Weights of a small mixture-of-experts language model, trained from scratch on English Wikipedia: 128 quick GELU neurons an expert, 7175 steps.
Below are experts of layer 14 (counted from 0) of a mixture-of-experts language model. Rows are named router (the router's row for the expert), up (a neuron's input weights, with its number) and show model dimensions 0-63. Each number is 128 + 32 x the weight over its row's rms, rounded and kept within 0 to 255. Numbers have three digits each.
After each expert's rows: a language model's description of what the expert responds to. This comes from a sample of Wikipedia text that the model never trained on.

# expert 10
router:113114132131160095064136160145142109137061130104127092136132135159178142097171143103130159068098169069106135130141155121168107189115152141105143116143146136176146100085092114180169148138121038
up0:147107076057156162120118136219138109100171135195163134093133118184148084180138107169153175124104177109082119107192148115175095101131182114124146128157124126129148110101120148067156145115097086
up1:202086157111065143149106168183103122140067121108114123139141120103118151180166170170191127158164129109119125132132185146157084106147164140147106201139083148039144092128137103146122122142096100
up2:135105137135156143054121104198173119138109151143136103201105123088126105119171139097099145081136163130116168149125107160182093083135185137142144182142134067126139121110162177166180095156125145
up3:108133150130152084090131139174142161163127088101163103133118166087146084023176116117122103087155115144127130148084149164159152098120204060113112114178156105166139162132115173153089088127159107
up4:088122117119173074097137141140088127078150165127126138079182102131192097122133118166101128146137115161126113095065129118198112152136134133084129157167195136070116082174090153173141149121100126
up5:140082135113153148134106136079141127160130127168187113142138068111139111133094134150156154100118141179107116153126133145108056172154182093114133102162115107166167076143192153168189055136101151
What it handles: Second pieces of words after a short opening, as in d|et|ermine, d|au|ghter, p|red|ominantly, plus prefixes like acc, rec, bec, ex, cons.

# expert 0
router:131152112144107088148152144129126132164085169083163160183072139100110179128107129132112150224149132078168201148095145154190183110061102108069124104150070152126144157158093127174125160196126111
up0:139132152150149139179129114139165155044175142185159097124097114101141135128060117184162082112130115111098115096180113094105110100128135088164084169144093120142145155164096154194166144104121130
up1:101153097155067097119095088138170130120196126102128107078099137152153139127163120140103115151109116063186083090079134084123103170105110141102108121159127133125076178143172162105151085120134110
up2:140109110105092134095135215156100104127144146082198119114121105114147147083115102152159136103070142142183102094092147144145059095151158111145180182107129119096079120155134113172094154129104189
up3:174114093160185164119095165141140144166096167145164121139135112136154140155124132123154149128145112140083156139121134127192131103125179080154096196161171168192072117155093064144137130159131109
up4:225216112124172167096124071133106167126155183089090149179128096117169163103124112196102142149104114112077146101155133148142123151152081134134151155128106123153087153154129112150062086127085172
up5:187135101167126115112099147180111126076055075158121168117102090099138185183126112132143118100147083156137080157134185129118154180126141192175109145150095135152148118166131195142141111106132119
What it handles: Closing suffix pieces of derived words, such as -ing, -er, -ed, -ent, -ical, in humiliating, personnel, musical.

# expert 6
router:117082097195158105151133131113153142159174159118091117136123119142160084102123145148058131065165107106150076105106132086125124199095098115110129104152146133176165122090142127129160151095086089
up0:166154143174084135141111044154163124077169096166127126107108121148128074130138118181133055077104105147164157134130138102131050189146113142147145140166151084117165151162119137127177124114111139
up1:111157156156161151102115072125129083087119125154087155168049120109137064055119134152052089178158101130101151146133086173218095127164097059152140144116183160120157124120082114100136157157131128
up2:113131124162155167177054113161080133122090165068133063087102113076186102097162127123182109121147105169084097133111118098168122123078190158137161056173111122069175153122115144161118112150078126
up3:079100097149129129113117148150184160129146113099134099144105104110121104081119156111127100113156192111109134116145061139198164124151120072189088135175168098132184090074150154099194109084058135
up4:108091105127139152114128165139160117179161132074120163101074115128108123142084162145195074112122152193140157058124103128161122146116202092198088148121149103125167118154094163123137108123159106
up5:154149069119128129148166079087136135091110121102180091090116136139141120106105082193130126084152112106155137081183149070183112112137174149150129097100074155048083134159182156145123103108134099
What it handles: Lone first-letter or first-syllable pieces of a new word, mostly w, t, f, W, T, re, cont, as in w-eeks, W-omen.

# expert 2
router:125121109090146110181187204099121122145112087104164129166167137206131155134117121077145128191153127132147138124167161122128133167184112195092139132117139143183144086042107122117140161111101110
up0:094105178147133155091179181200134153090111118124141170130111077100190107160140101096168170123091155134127118131129168114127070155149135188149064117086125115136085192148104106176186100130118144
up1:175122148078118147114163227124175140101119069182091163103104053199123164124156126179203106150113154120126107114142127089129116150172169186121069089152080113102137078169072105095152122123145172
up2:164132136120126101103127151039162142119067085135070147066157150131164174170127157113163124097107135129105102132170132100153132137102130140183096034091121092089117148140138161177109122164120162
up3:211089087039158157133076116141190126101140098107128129175104131130077179127124156122206201144074153174142099087124070111145131115137201133166096198121136120150117108125170159138121106113139099
up4:102129118108132102218144184067144160110152158148134188136064106086144143091127117158128069188158081133172164133161115151118116093188175163150104106170071080092113079098107134133158130118115148
up5:120180124128143094142086173086119124132121174120109122108177093168201095067162130202184058098122106126058106156134079085168116097119099172127153142139087116071141138148093162098134103119136118
What it handles: Single-letter or short word-opening pieces, mostly d, g, v, at the start of a longer word, as in vocals, violence, Duke.

# expert 15
router:057113122094115111119157169107096092183096157105144099173123193103087140139090175097110138170138115090162148167090097165136182066097117149098144136133145121145115165156098114106101150161155104
up0:095089213179193138133142155189136182078145118135134115115189136138112098165162145129105177110132190121128156178119130150190132117129146202139159126049165104111158090166078168172157117128139075
up1:112121161065107149111121131153091155068141119163106109093186131115095159170188133175121141145122141120139074133123082169130184097165125185168120155104156146151141115147177151160125104157145157
up2:055107163099113162142155168108166158150128149177152128121175176114073103135138117092119099110114114107098204073151100115131133093222159135123155132131103109088151144158108125120066131146041179
up3:094144170174106166198209059186102184131164118154168157104187127089116152140146151114154153153078129170156141114139161137120076096145135119135129100134144131053140120138151134064151093116118144
up4:162122105080089109085186205104137142104197158174172093127044120154156213144130116135099081124173163148154158177144141160144109197140144179132121114120084123160156111157158120167126132113104099
up5:135140157116114189138168173136125146125087188139138128178182105118123075175074077185162133151120130103126038163128186114110129130140179159082135138146148139113140100119137100119107157142192178
What it handles: Inner syllables of Latinate words, often before -ation or -ate, such as sep-ar-ate, l-im-its, inv-it-ation, Colum-b-ia.

# expert 31
router:099128167113091085131135135102113118176070110100160109168139134167104201125108172114148169163093164053146178177114111143131201079111121172056154124119127112109136178091139114128089159116136154
up0:130103139169139137072159130163171123120182114137026133176102204125190145144140106151148106147123118080153122044118154123117108152145145158090134130169154119137133134130200105147134033138112092
up1:130119143089160158116158101114102207108103162120151153134120123167114132111114129162157092159140150108118108128125162160121152088137130125115093170169149137048110130097110141126127094124087159
up2:190089135119143113125128162145070157147144103119110052142082162169149039133140120142118084114096079185149095070091169123162105096170105167154180108108208124172151128180114115180139131128138138
up3:116153075157136164135171063138140165064138089117140139087135146115146133074180099123125136102110072119088162153110118157124108135120120089042099120154085130077141159082103152132134154120132136
up4:092123180165091041128152216070133152153116086181062183113101169138148150136102084161133114079110108162142142122164124123120136162137133138185174113135116107093176153134156168158137135141159183
up5:105148146133123146085119149116125137077129134124101130130178186079129122135155041070103085130139135112148147087089152069076148112121155105112177131113149112156139172138139152120137110153071151
What it handles: Inner syllables of foreign or technical names and words, as in Vlad|im|ir, Pasol|in|i, Amphet|am|ine, albomy|c|in, often before a vowel.